From a checkpoint of a small mixture-of-experts model trained on Wikipedia: width 160, 96 GELU neurons an expert.
Below are experts of layer 4 (counted from 0) of a mixture-of-experts language model. Rows are named router (the router's row for the expert) and show model dimensions 0-159. Each number is 128 + 32 x the weight over its row's rms, rounded and kept within 0 to 255. Numbers have three digits each.
Before each expert's rows: "comes after" lists some tokens at least twice as common just before its tokens as in all text. This comes from a sample of Wikipedia text that the model never trained on. Tokens count by the router's weight.

# expert 74
comes after: "-", "==", "|", " a", "===", " Best"
router:140156087085166118120079123106102085150179107123057145149157128167145151182111151126158117178108151105144118085172112108111104108129174131111153078132147085163166170076092138171145133091104109069138167165154103075149145137132142103186115117106143174127100173123113077111175107111134135084152080142144184103154067136172110128108117113109102134086066065031060154145148128137165162127109163123118135155112164157085151104136116083167100147116106110072065119151178159174137167126166168

# expert 107
comes after: " I", " Ka", " Pa", " Ja", " K", " A"
router:093129159072083134159147150097172093118107113124073155185100113131113086163065116109174130189100132123161174086115088141061078117133189112209113079109135094104063121121198130129161168122181128125054158159079109167094133136104158087092119087161144053105168125163167084114155171117172113114115124168128112105109103118094120149087114103140095160095166128129148149090133091151141093078139142112106152145125187095150138110131147090116179136133100114123121103129051120147121128111171175

# expert 123
comes after: " ", " (", "–", "′", "^{", " +"
router:081174114127128130118156127070102142150178090088090149136104113080089095159120130135167188091182161087154131111157113184174122151137161166086092194079127109115123108085152096100133145167099030139160118099143084118155171102097135163147123115116115141121173182156148135115178098139094124107099111105110152184092118104101093133086092101115152115087135141139158159176082132181153102108157181167173153193206146135119110152158134134079118150158167166079156137163105094162092084154119096

# expert 22
comes after: "s", "k", "t", "d", "z", "n"
router:157149100127110161169125162118160110138197179157125192143112117130145128144085157162095127103116091123149130075096153148115159110158121143202153120154137166064046146087128150174133120139149166143101129092162094178148147132069082104110091156124075135110103171175114192091060195155121131165123165131168137117125138139076189073087103098188122099159160152096136164124161085155119151160144118058101095140194125158163152138148130146142093142109152123140164201140071105124142139142147103

# expert 30
comes after: "\n", " =", ").", "==", " song", " =="
router:108165104145208169090079108089103132141119108130159110155167192173103166149123145123142097168148123119156159174109112138107112105144163169074114123143079108134163107148135151129093130136075082042115115140137119121112110166153159141171136069137169079086112102066128127101097091101168132116163119146117175199207160178108087124121181110129114096149095122114109114152109144138098128169104136134130138161136099152156086122155104202126167178178073064142112177137118100124104037125095163

# expert 10
comes after: "w", " W", " Sch", " F", "W", " St"
router:126172157161080125175137085141166094135113166093114182100103199145132110130070153102076111129098079168132067096113101161089113166080157092170104126095150105129088157101142137151162126182168130091167089169082145202126116127114150145134093118149076100086076156122125123166082186160133103141098116131094152091077174151086142180071097151154102099142113128127096181163127096115136148145155169092132130104104173129168141145146153104164105057106144155129129205081099116081166152095139128

# expert 33
comes after: "M", " D", " M", " Gu", " K", "D"
router:163123153115065145119111155133149120166140193164119126183066083130090097111077119148107155173110116179209151085102106108098088145117181127172152119104126092153068096122195103155104116111170169142101147150138115172171116103052106143081109099145099123133134136170128115062145116140156123175114146180096102153115110128119096189074139094128134056200137149107164104074134143181136077145100068109115073165103095138152161114145190133141106126113139132146176103094124109110159109154151158

# expert 103
comes after: " |", " the", " of", "-", "|", " The"
router:099078102198094139085137146100133163130095080137112105169120091078168101144158123109134154104146214137120128120102148085175117106140132115145110121186170087136128167167196107090186180112117105117153109067135107063168168085061142159124094145148131171141109131144142103156169121148093110176131178109125059139127195080088150168104065114165153095125155121140164122165107099122158101105118108133135121177092137127094077162139147111119116168173130173160137145125128081157134170191099069

# expert 64
comes after: "0", "9", "1", "2", "7", "8"
router:117106121153134125101141081165115123163122094123124083174090092076119094178131174159161189115169105122147112123129171104108120159165171140158143135153151113081097165079196084093158158086152128181103083135117085100167186096072091172126093137071079143123101187144155088070150117149094088151114181086090137087089112127105098139114077139131140110159114139159098124107091108118153096090138100143175123168200140114106112166103120082127159168151165134100152118162099095109070070162104070

# expert 37
comes after: " |", "\n", ")", ".", "==", " ="
router:074144093139175140099093113129086175141102147148146068091141139123097098172118163110175134181101132081165135131140151110161104142155155134083095183164161104098179141099156115148140110087145106101092096118109094099116126102125119143093145109156168127105114089073129090082081082181183160123176123087171131158096164104083094128118137107083129101160158149139142136153162157169082204167080129189102178124209071168096095128174151145098108120120080092078132167130114084148084090175121131

# expert 36
comes after: " (", ",", " |", " ", ":", ";"
router:072102110113060118115139151077140122164068115137081109145085096120099087128148140105155125090121157152155158109118112126142072112172133153170111157112131096083137174093174170104183108069142130142175066066151108090136156074054098188129111109121106147169138155174169076134204120171072123173138126092096082149129182092107099136089143129157130095141151132118156118179129131166142097124138101121135102162135166083141098126164170109111163139140119147179174202165097075137102100148083102

# expert 92
comes after: "'", ".", " South", "|", " at", "S"
router:116068111179095134089140155076163163163076091134105131155104085101159111136165107127145159109116215117117116108096145080163116111130139134144081119187143094102159177124191140122158185113124116148154101065130097079174170069086131160140078133142113145135098195145153086156163107141084105145126187113100067146132156064104126170081066084164142118154135153174137134166105111118167092091133088114130129185104119160115061153149138096133124173166129148141167132134116078161148148150092076

# expert 38
comes after: "3", "4", "0", "5", "7", "2"
router:136127087154092119151186139110112167132137140075113091200075090135095125155173203114150169115122106128160137049112165117139165125121099141099104089173165068107142127146162093082152147077149123093110090154120165143159140139039105151128150132111157122159122116148149090121121080155106146118154163184080069104083139080126077168116179099115127082172136078117097166164160139122179092144137139153107096180121154154108128098170103112117118127159113104100090141211125095165147175098129060

# expert 42
comes after: "-", " (", "″", "°", "6", "7"
router:092130109078121124140129128090088156142098100151138081141133147100066091124130187110168167120133118153123137149076147124155112157171135141091153119145081110100149099141130129118175109088152134120162097182149082155153160090167112173142110096076153149169133182141155095109211144146092164068175161113092140187122058116126105156109100096091175093156098076127104143122093152205141113096082100123185088173190160108129092173148167129120120152044129128094109108169092092171100134147096087

# expert 17
comes after: "o", "to", "mo", "e", "lo", "ga"
router:123178124140120097111135147087171132165108139140120106117126080086109090191116114115127151085124145166109158082133109083130147201130106091206174103091161080066106175116152121100148128110131175119088171118141157080140180097140184165121089176177098114130065122132121123182076114147109166138079140144162095126132154101107072119147116118179154147113168108160112114089152128136121102071169173067094172095173176123137104145103115120157110119119157164091119107158065098106078178169076077

# expert 116
comes after: " ", " re", " Re", " c", " con", " In"
router:159170103139154149153165151179147071149100124121132148148115107169115131096114090098087127089086087152184137133135094181177097166054147146122112101146152180186099100067113089145094087183143109127123132136116143136139122134162131143106125128161115075091124205144133143125139098080099078117091072104139078097146173122127156125139121168123092140105084089143078156128099178155160082154116173087136062158119072080130139181068122074129117071162167164156151113074132110089169139088143176

# expert 51
comes after: ".", " the", " (", ";", " that", " The"
router:097088100185085142090149158078144161162087097155113119159095085093161102136170115126161159101103188116125108108120147088158102127137176163137094122167155094109143182125182129120191177093111116146154111055149112079171147097061131172145104146160091183135094172155147075149153110115077124144129176103088103130113190073073123162101078112162156108116128147173136104149107098126148103081098115104136139186112137142092083171166155094126081155170119165138135129111125068157144173165094076

# expert 108
comes after: " the", "ed", " a", " of", " on", " in"
router:150126105149078097092155148105084139107072092139113136136131077085154124161169152088147189136117182109129108085094193110157144182151118137138097176142119075122078164121150131095187164113137146129119084064169167081145154126078135185144110120174082168151085160120159148125205137172105144124167156095127089159106152070122122153110116100129116129158106123180150133136111150142115120080127157117178150174107176124111079165157138152154077123144188191165147081146120103189113127161075069

# expert 127
comes after: " ", " the", "2", " (", "1", " a"
router:109083105167072144069144151101154166168077085122070126168155074092157082139118122106121137108098196133143149112083135112153126124162156150180097151176161102097114165128185146090177153102128127129168093069136131054187157078103142148169090121151104133129095162161141100148174111116075082139141180093078075149116195067077093185111117117157162141126120134148127119139135139146145116067110129104130133184095165139120105152124125055109110158166136153132139168144127105180093149152089083

# expert 100
comes after: " the", " of", "-", " In", " Prime", " general"
router:042116114129138080136115133116139187152140066104131109193097117085153105136187191119175155077116158104172176147130141084139085149181156131104104143119173118151127180148127111111202157135083144126115123108125124119181122089073091177140128140117124168112104148146107096121150125142108115125143173150117128130091151063123157119114089123167174155132112144133101108181181066154155120102112111126118078186120127124094090157162159078124091213100084160123094102185165153199171123127110077

# expert 104
comes after: " ", " (", " in", " of", ":", " |"
router:085091101180069124102139156083160178155087106144109130154117098088147086151156123106153166106119189128129162106095157106164116144158153143159091128188193071102137167105198124103172166111128150113147100074155109066189153077070121156150078128142105179130115163161161084156175109120095119138163173091095074132104190065081101167099106109153145124123136124180139108150118130136162092073105102111130115178108140136112095161129151099102122178168148173153130158153138087155133158157090085

# expert 65
comes after: " was", " were", " is", " and", " to", " been"
router:114080121139075137102117134102147188151110094143090088131101135089133138147170116134160194095127199130136104145140131093140089106178148113117102150198161096120139199150151116124176147120109125141153099080156150080166141078071129155139133128163091145123105168167158103159220104134079124142179177129095127129094152087127122128130103079147102142187125156193126103138114120151136094113121127078138111147086128174113133169154123060118115133116179154187178136189110107203108134156064062

# expert 19
comes after: "1", "2", " |", " ", " in", " his"
router:099095094173073123092138160100152165160093103149095138163109061093139117153175124106166154105123182129139125116113153108146112131170171158126085126158144068087124198118175130111192155112116158139130088073150126068186139098073150165142100120169099166140100142176155079132176084138075124152153181090095083156084183073092097168102083116177158115133132110177138103145118101140159104082108118114151130175089150133116090177159146106120117177166128171162146146164121096177117147156089090

# expert 49
comes after: " |", " \"", ":", " by", " (", "\""
router:121081100203087129122166154102154185179090121130109146147100096061125077157154103105158166086094136117164151099118129098150112114162166152101104130180177082090161155146213151105159135089130135119153129078138135078157167097046147159155114085130149120105137173166151064176154113115090123170179190113078060116099144088108108176168091112150169119152166100189149134154097136116149106112127108102130098159099127129151060155114130109169096165170151155150132164100106111161132115136100116

# expert 55
comes after: " the", " a", " The", " and", " its", " his"
router:145168098093093139059068136164118162097114121115051122159116090126163190086147163071149146172100173145158133108093127150140123150162143141118101164111131115121087179165080106150149167149080159119166068096164218130169131150131112150140082144171122126166133164154136172147174093138154115157143126112096100131152147110179127130093157112152111173083081138142151167122140097119123173112115142176098176111137191103146082170103180093167084136103152154145146104194174173161161168101074113

# expert 113
comes after: ".", "s", ").", ".\"", "==", " =="
router:123141145167141158130157149131135167154102086157146081114192082137092191173177118193121156120087135080107078186161153117089164171158154126094104168124105122139164098148127091123125128129158142079166116142106125115150170095150096128128166087160082170101102109137153101078111195167104087140138158105109135112095179143055079134108152162129163083165198170155113147154172066100073109155105100185139128158145134138151129153147113124105168112115127132072062111095090093145105162065162164

# expert 20
comes after: " |", " the", ",", "-", " is", "'"
router:096060100187090149100136142066161164177107077145110121179129078113149061143166131117152163100123207143121109108132136075194074111137157149149089113181152091134140174154179132108177166106112112144165091098140115071144158085072139149136101148131118133137110156153152091176152113136093106163127170113087061136098177063075122152093068096172152106127125125157162102156103115131152096084108098089128133166117148119103088128162142099131130168164142162143145135159143077128125165172076075

# expert 117
comes after: ",", " December", " March", " October", " July", "N"
router:081129114194083135101180168157128156123113141116120097157179180078137169169142135127059143093178197113144094168091150119150179103142140105152146187148114106086129180153158104074194188122136115126123118095113148073162093111096168163129148151139132118082108175110162108104172173163069097175159164150174122189078153112100137163109135104130126116116102067124150106167074103118155101148107105108138140127137207094097062105147136138093086152171148136102110149152124072146111142130106104

# expert 34
comes after: " the", " The", " a", "The", " his", " this"
router:144119109114131157133110128087064125169172070148155154132160071166206143136169114104124117124086123122147087131165088102068125157119120156168120138109122197173153170156103170139131145097047144137132111170158191098128122169093152156138118157153118181125064099077105107150110094124141111093161179105087155175155057094142110103109114126112155153083080124129128106145175121096128086086136095109125099091122190070153149150145120071185089168096117086112094110159159158172131191135115155

# expert 94
comes after: "\n", "s", ".", " also", "==", "History"
router:106154103129213140124146145139114125132120115125123062058197130172118191174126107136147157140089133154152111186180154119084089121155119115120120151128096094186186103178169150109119089091121094079142114062156094095149152124115091127086147124141100116067084124103120107100097117107131090101137113169096137126129164158101109103150194141143168149138155197141125187133139060109124118166101094123145128156139139198166128089147121179076191184102088126116052159119139098115131129120172172

# expert 0
comes after: ",", " (", " is", " was", "/", ";"
router:077069128135070127131095150082193154129107097199098110150123092067120102152150145070133165070126145088132109076165167134150067130159201135103129129145150082105145159162170116133123141116104149129158111143180107087155166102053196209148100099167109169118113115139152080178130116186080126131150155175089103130113155084113102155081116106136164120118169094127132090160113073131145097096124118093146119142146111119164089165140156102082126151170126180144164150171106086145129125129101074

# expert 120
comes after: "\n", " ", " |", ";", " (", " —"
router:107114111158113131121157130059156155115093140161089099176134102078143097137155131113161170078160151165133176113134177093173084135118169112122118086170102093086170138165170115177152130116143100120156090093129115075169115083107149195218080100182153158136118088170158088167168087123120100117176195127093068171106153095098107185125133106144135135173158115172099145122109090134138136096129166107155076167125093150151080183121169111087097139180143145136156109126114071142114106118079104

# expert 25
comes after: " \"", " ", "'", " I", " (", " to"
router:100096129174100168133115136092148104102118099092117110130185147180135123154146052067119083153095094158173141070146123137121131109120156154088067134118161146172160132102161120110149091141183135088180101114165149080180093180126146147072170067099119109082096151140140095172088187100115100088094124119112102102145140106097104131123180105101184168145151087128144178147086094119160156106098145092100100160128158153178199145123149165125184165121127178143075179084157151081155144155108152

# expert 105
comes after: " was", " were", " is", " be", " are", " been"
router:052037117127102116104120145138140184146147094150111113103149132059113128117169112135162192121151156064174166113149138076145101121141123146091110138142161109136111195138125120088176124115114135141119159106157140081138119088143189149118087154155096195113130217204137145153216112133102135140151156165140121137046147124132136101121128141080148131173118135125142116166083076146155101084110114129184126145105102176113120119169185135070118158142130166149122096181149131161158156184082119

# expert 71
comes after: ".", "ed", " Dur", " known", " and", "ly"
router:135129105088133082117132102155160163105087087132080148090194178153120136077103067100113063162153179143109152155113127110172165057131128127096093114079128112166143024136105138072101140112132123175119138140121107126158110122130168072135172081104157108175159080117123121185110102102082144092147103141116117149136072137133098126153173212117130158127170165143145095135055157179126139166103170124148096147102159134154107141131176178126097111079186111169138089126178134098103125111087111

# expert 118
comes after: " the", " a", " his", " The", " an", " their"
router:148084113134128102101111129161134121140145056159088146112109090085106116088175129142114128154095140149171152127152167118164118101156132100115118112062105138208077161117082170137111094102062141166179092161165104137062178127157127101170156151129133087168131117123121180189107104137104098111102077104104169086164079130119132117108103142162131138113104174151156174114141140078137168089124116153122150086099194164169113116133099171092151095103142133059119061158210167164137147064083127

# expert 112
comes after: "\n", ")", " Year", " Party", "4", " Title"
router:124180112137185077180153124105152147144118183042165099152157079085112184150182163116157168117188079149114080132138145127125162119069133089091126089133095113117136145123092079100074089103169182083139102140116162115143120146113161124169090150075198128166157128154136116136109122168089157119122147145122146107140114178106096152138145117112089104183153153105094144111138171144136070139129102116100176162090081089144119070073098125071140124095098083148069164087094123178119130182117117

# expert 9
comes after: " and", ",", ";", " to", " or", " |"
router:085096163146094139125102151116147142136058089175063116121116103090101134182135119118137132075125178121125140139113149124184169115162179089091163181134098106175107149103176115131169161146162141115140044109152144091125123089109149171170085106113126121147146152114143078181189149169062094171155145100117083162138133097083114190084144122160121140179139102180110105137109141121168158087090116081119068121153177170111081121135169129134078179150117192113176136164123123156098125140098070

# expert 85
comes after: " |", ":", " in", ".", "1", "°"
router:087102099184071140097156153096153147159095096146096142147124090106168104159166126119167166108126202142103136109101134095157121136140154167152108124181147069108130172124186123103182173111100157128156107074156100065184150057077137181139117124154105169127100139165163081133148092136084113155148153110085085148096194082090108178090070118170155109131134120179121117153119101125158093078109123118115129171106134129125063176160139090099118167156131169158140149169127091153148159172095068

# expert 62
comes after: "-", "–", "/", "(", " (", "&"
router:089159107180121057135133155112138092175127091124070161130123150140121085175195217082115164107107149101156139119157148091153102112200133146167134091079143081093168178126102082156111171142111163147144092165168122113121163131150152137162100135122076113092105174128111155167171086162083152110074186123138127160138161139131119146140094178197157177056185134110084115117104082125122126100151183089117154126156117127119143173115173083126090140122117180082156162132081119152143117122102106

# expert 5
comes after: " a", " to", " with", " and", " he", " by"
router:097077129129069116109138182099125205158087045166059130122116091107190134156191111110143161103117183131170101110138112145152129069159134101179053159158129126106112198160148137100155142131100147194150100106154127130172126089092203176106132096139115147154139148105144065166116079162069104153153148123136076154123135063133105165139126099156134121159149100167205124122118154188128140097114139117156138143099125091097113168152099110124144159142170154152113124143144128118134081141084083

# expert 45
comes after: ",", ".", " of", "-", "=", " and"
router:068057107165089108092104134081125152157103136144096132113122105092170084167152100094182159112113173114122092124095130103171145137120132121152121135187142107133132205119174148085170188119152151128153071045133100088181119079085093148138085125133165157142112162144140133140186130117098069189149173135093070098152181079085132127105099110169147167125149150169117136133103147128170151107162118131146100172100172105142104135168173105113121176124178107122097123109118104169190145205106109

# expert 15
comes after: " ", "0", "}", "2", "3", "5"
router:086113121152063129117185168133171151168110125162166124140106170132104096167166151103146099118167196111118139155115091151136121135159146110094107127107133094100124115081183114116118150076147109141148092127154140080176110157128115165056152135105086194158100146145193106157187118131107095128139192088075072152134155057166102192117128116114168090139094118160162125156139181161168080134130120105135117138187151135076141116127110147129123173175103195140106180153097072175105167156077095

# expert 26
comes after: "|", " November", " August", " October", " June", " February"
router:081134095176100100116156159106179152148122101155150123151120122127151144162144175124107134074117191136144097137080142106169124112161139127180105103191132080130143199117166105109170187113156133129107080083120177060169130098064124175107124154142152150104124139095160092180107121189081106176125151155149082148097202082101132158136119116173147117129122126107143155159132149113153106148107095134121150155104124140114051163132137073077134165196136146114126139206096059126141165160093062

# expert 35
comes after: ":", " |", " of", "aged", " Team", "age"
router:029120108180075113086152170129130162132127107114155136133118122111115097142147144092147155082175220114134149106096184120190105093139123127143125139178174089077128139146155155068179136106123081134136115048140105065166111148120163164139103123154110159150095161140150091136123091109105135159189194143135100117094173099088127188089113073128118179120128105139140116162119110160127125070151090134124137156099084183076099147132174129079105153180144172143145188133140093115169098143099145

# expert 115
comes after: " |", "%", ":", "3", "0", "5"
router:089081089142077152099140167123124152160089065125112128160113077078164105131169136102168186096118177134138162108115156112147148117176172147146133111151146067102100171139181121120196150097109140133156081085146125100196126090084129192115094119152116170142092147147168076139182098141090102142155199115090094133124193073099105187103102136117137122142145115179151132149139095147165102058110103099124095163113140129107093153149146081130117169150139172153100160182086095144093154179089090

# expert 48
comes after: "'", " ", " \"", " re", " un", " con"
router:166102099155113094151093141100164103124109127159101132133196102179147118062181085131147046169076149125138154152137076104196082129175101150100096174083163155144176113104087118137163141169130123133116116143151136162121127133161094096143089097094083097101200175117125154121152096111201117099129080165148048141135120168079133126159152149135198163111171154130117083135090115096125127112141155148114183096108122150137201117178120162122102090120160106122086118136130117058137074100131098

# expert 91
comes after: " and", " the", "2", " World", "–", " or"
router:086091098145113121104149156108124134140083078155110117131061048078148136173164127134168133088122177087094121111158133078158137133147198150109120157174115089116175206122178133154189164144139133125151089081156132070178159073116142157126077124147098143153106149151161074138187106160094113179126175102088064124124142076089120175082101108169147121138074119183148102164148108117161119060126130100111137162118147128120106153076144076115115182121124181137130134122116089138144151136098081

# expert 66
comes after: "'", ".", ",", "1", " where", " of"
router:091069112175099137101136150074173152164097110125101160142125075092166082124187079142153155111104189142132129141097142084147108134153136134168073135199156085093149170135193127118173189110125128114155103076128094069162175052087120159167093139129109142144097167150155077160167104151121106157138169073105067148150164082088134153109068115156166120123151135154147136154124121130154080083113119123132138183094110140130081155182136103106113190147155122121152136143105073119122145160093066

# expert 78
comes after: "s", " to", " is", " it", " can", " which"
router:084092107222091101096179099110142174129089125134153122108120089101171094137148114122171149123161218117135132120152149157152163108148143157185099179122146090126113160143139151090189165117101118165134099096147095080152110071024150195137130183125086137133104129154148100166134095144071118137174145077068104151096151073123108179114092118131156104151134082170185118134079123134130102089141158103137149124075144122107085117141157127103122137127181160168103174158106102141121157140088082

# expert 56
comes after: " Ha", " La", " Ca", " Na", " the", " Ro"
router:132173104088088174092118164105143151167099149090088128139097140062075088160118099106157164139137125158152173096100159107119185175154171148128102100104116131093157140149184116127196133107165163122113103152158127123115137078093111124180119099171145127123098135192070124134135110148107157160079131078159078104107139130175070111120103094153106113081127129167117178099121179147137129104101155085197161149084169091142061142061119066150154117123104141100143027160107163117163168118135125

# expert 47
comes after: " ", " re", " to", " in", " de", " ex"
router:123090102067125112127093086128107123073170139123090163121110154167120117097115125139103057146106155111109127118165123112190106149148099158130126086173174141157091112116068142146127141160111149142157156145063125107115089113157173136114189105163067161111127118146162175126177113075180110045113108109115117149161186173094152140121169078131065121103133150082092086123108091135174141114086183089122139057178128066084132117162158137153090070094104131171111123145129199085134160127098152

# expert 89
comes after: "0", "4", "3", "5", "1", "6"
router:135076113147080107124175137103113166143082137111101079162085094077107084172148141145146191063144165156139082127099112107146179157157128097136088118159136093117126155120187119085203114102147088157112080133124110125179150085070094167150087139104135095173174162164166081150187148158156162122129180154056067167084179109131090149084107138113103086144153130169136124139144097160153115087106139133125129181132141116108103142165119099093151174158123173115135137176123087158091170168098080

# expert 80
comes after: "\n", " co", " non", " self", " COVID", " anti"
router:107166132133120169136099137118125159096111124166162109174142155138076156109113182070173139127173118132095165172063075121149169105151130119104114095082095134111121103068091083152107212121128138092119122126137189078082118144181164055168117070151129074181086086136155093085146091135101138145142115096173161147185119107093090175126169098152093075051118105111093085125112171170125101152111130090109143089135120088110158114065120124169122105185146105140109151098128094131127093124093122

# expert 28
comes after: " |", " ", ";", "0", "–", "6"
router:098132106185101125126135157068144188159118065137112097173094085088109127162112130123140117100124191116117118084118113125142161107180183164151096193172160086107129185100180143094163135113140114124160104087137124062163170090088137158131125127123088152120135193163140075162156091120073127132170124112117132150101166080100098159111089138113146085170153134160122106166129087152167108090091136097104147189132155102079077152147168133099118188125115179088175176126128082199143155149115079

# expert 124
comes after: "9", "0", "1", "8", "2", "7"
router:120102152151094132137148108142124140156106102158078082167097123080150122163147143171074191088160111124154125164116155095080099164157176125170133136172146124087087156077178087038148130094151111167073085129118079076145190081069079184167090116138106161082126149149147116128148135115080082167133163103085131159099155081117101075126074119097172154173123159143100148109096145067159125114106079125156122163157141119141125158139123074090149186140166132101153123141134110136110093148090083

# expert 3
comes after: " a", " the", " as", " is", " an", " are"
router:149103136148094112087092102152089106088158127153153135122129123118114136115143140110123157158128174133126084151131144125158124118148116109084168126063125100175054133105088151167106157162042141171175148137171137095108133134175147109139128149134104128174133118144159173155127169115168099113135103087154198080085101124204143080077062163099085116071108141133165090089159087119141154075161146136125141073154171095179085130161119199077101130131152131100090064162199122160149134080086123

# expert 4
comes after: " ", " a", " to", " (", " and", " World"
router:093159111099116103081138142124100134146080099126102175159094123114119054130187089148142154131127141178140162168189155117137107131181106158098088206122195085131150164117141138124154166140124144091167107156149164115162127105160171185095086140170094166120126179147170088180199108076153097118104163085110119163124117097093136165127115146101145150176146142140120151193171147148153133100143093110112050115140165080099074113100159066152152181136106163143138113206111122145128166163115109

# expert 84
comes after: " ", "–", "-", "1", "/", " ("
router:071150142163141139151170161072130160136096093113068141132129108108104101169164117165057137092150111112142173172091134110139170134141148160106143169103158086094122185122165095092136175181135117152164092099114139085153152091128108167147078093136142124102122156132162149173198143167070087162081182134105097200133179103097112135090123085180158190117140134173107157161108135139159112112096118128151125091177187120171092133104149125115157181146176184127171152141103141149067105148089078

# expert 110
comes after: "1", "2", "0", " ", "5", "3"
router:097075129171088154069166143150120125174094072124115142185128087087180061138162086150126138116092187135161078145109155116148125140159142097143105138168119103144111152136155133070151179138120125158169103086145095076176149076068099168152090159134144171146094141100165147175133136091077097122111193090069120063096174085094098162100131127146129139098159165170136126122106111113165095066110074164117130124132137150146097125121131117125148198171151146101132153133195091133136137185094081

# expert 18
comes after: " ", "0", "5", "6", " that", "4"
router:042166099104098150102158141123082154145190109145102152148090128140141138098174112150127152123092104088172119195150092137144141184181106183093113166148139123159069182115112128106190144128137135163158091195132172102183162169106151183104089112099103143163115191108146137112194114167143111162116202080093140181126114116152164134107065142086131151121159106132135137120116129126162115108091113131147138123157202066098105175132186088136086174138122165101084111177135120113141166117126124

# expert 6
comes after: ")", "%", "0", "3", "5", "6"
router:081079111187153150093152129079150140147079115161114064123156106096175092120134128148167164129173192160090115108139155071158120123148174097128144129172110101114153162147158129115184141092154070125118069108110148098156145088108153171101104139121072139145109167182169080114149104152087120146111201096096064139126144075135104173084076119160140088151135153178115125141138085150150099100129085115125116159102114133087065175134134132122117197170106184154086122122117072178116152130076074

# expert 1
comes after: "2", " ", "1", "0", "9", "."
router:113083095184096146078140140080153167153100081151112128162120098082160099136175129122145173112130201136110114104135156075162102137134168154163083106179147088116163179129188113122181194120103107137151119078146105063168176077077137157119102145147118151133107138168163091161162127132074106151123179101079063135110177070092121170101069105180150099152135128156145131164113105137168088115113104106145137185104132126081083171155156099114125161151120161143148128138116075161136164151081077

# expert 68
comes after: " |", ":", ",", " of", "-", " by"
router:094078100100125117153076152116089159085134161148077158099100098092106099158153049131179162091128085123143164096133120109186140132172165126130153134141141114117120151129131179114160137124083167096152096104152111065156078108091071189162074137106163168147098152139114075120207081075096130134152164104093093095120151114117138103119112128153114122097092127172113173105102127145174172069153137135133075157077180137128093130091201115140109135118135057129103142125115183125165190170135175

# expert 69
comes after: ")", "\"", "s", " Racing", "*", " Nominated"
router:122102175137099081162197162153127168161091171110148055138180096142117134145154133142157135114159093127078089157144168107115135129141101087187115092085123103107158108178112151122146060090187079102121103090115144108090127157150091106130085190126144170161171104206125088122116096110098181125179178186102066138108144113148089158132143120127152135135166145162087168099176119151152104124122081115101137176095084104141169118106135150070132158109109176157098185096095155171101159126075123

# expert 73
comes after: ".", "4", "3", "8", "7", "5"
router:114130095140156171083118165071098172172093104134115099147111080081119092144181110164098173089114144100135074150089166111095161173160175123129124127174064095111154190096160125108203170098135143128120064109137110101193148084095160192123077120147109134127113197159168104141171135170081097128119138117133084151097163105096099186078113100105177112131158118174154135166152092151174099078151101125107105125149136152129095167106132109074157147140159184115143111151100097162107111160091095

# expert 63
comes after: " ", " |", "1", "2", ":", ";"
router:088091103180075146094148153079137174159091091146098138150100064082138094145147135113161141113106176127143123088099154105168109121161143155147105156173153079100122175109183098111181162093114142134154097070157103069172145077073136169136106155123095161134115109158176074149182097133092119162149173102093061140086193076116093177115077115160167111136146106169136117167112120128161095086101125123131131176107148143102092174152142101111120170158126171148128147157120081151112162179086069

# expert 98
comes after: " is", " was", " It", ",", " which", " it"
router:164117177157127111110169083103095147127095104147169156151181118186107101109131104124160158094155181137132110142188127171173133119139064121154103156112086123168185091140081173118181119156133132157142119158169080095094049103077147144144106139140091146145137143073133176168086126188132139105176086105134119149160088184145107103113119158087118162162150092130189082128088153137092130126130128079122097115094067077111129063163139152144173077098190117127116089096144106149126099070072124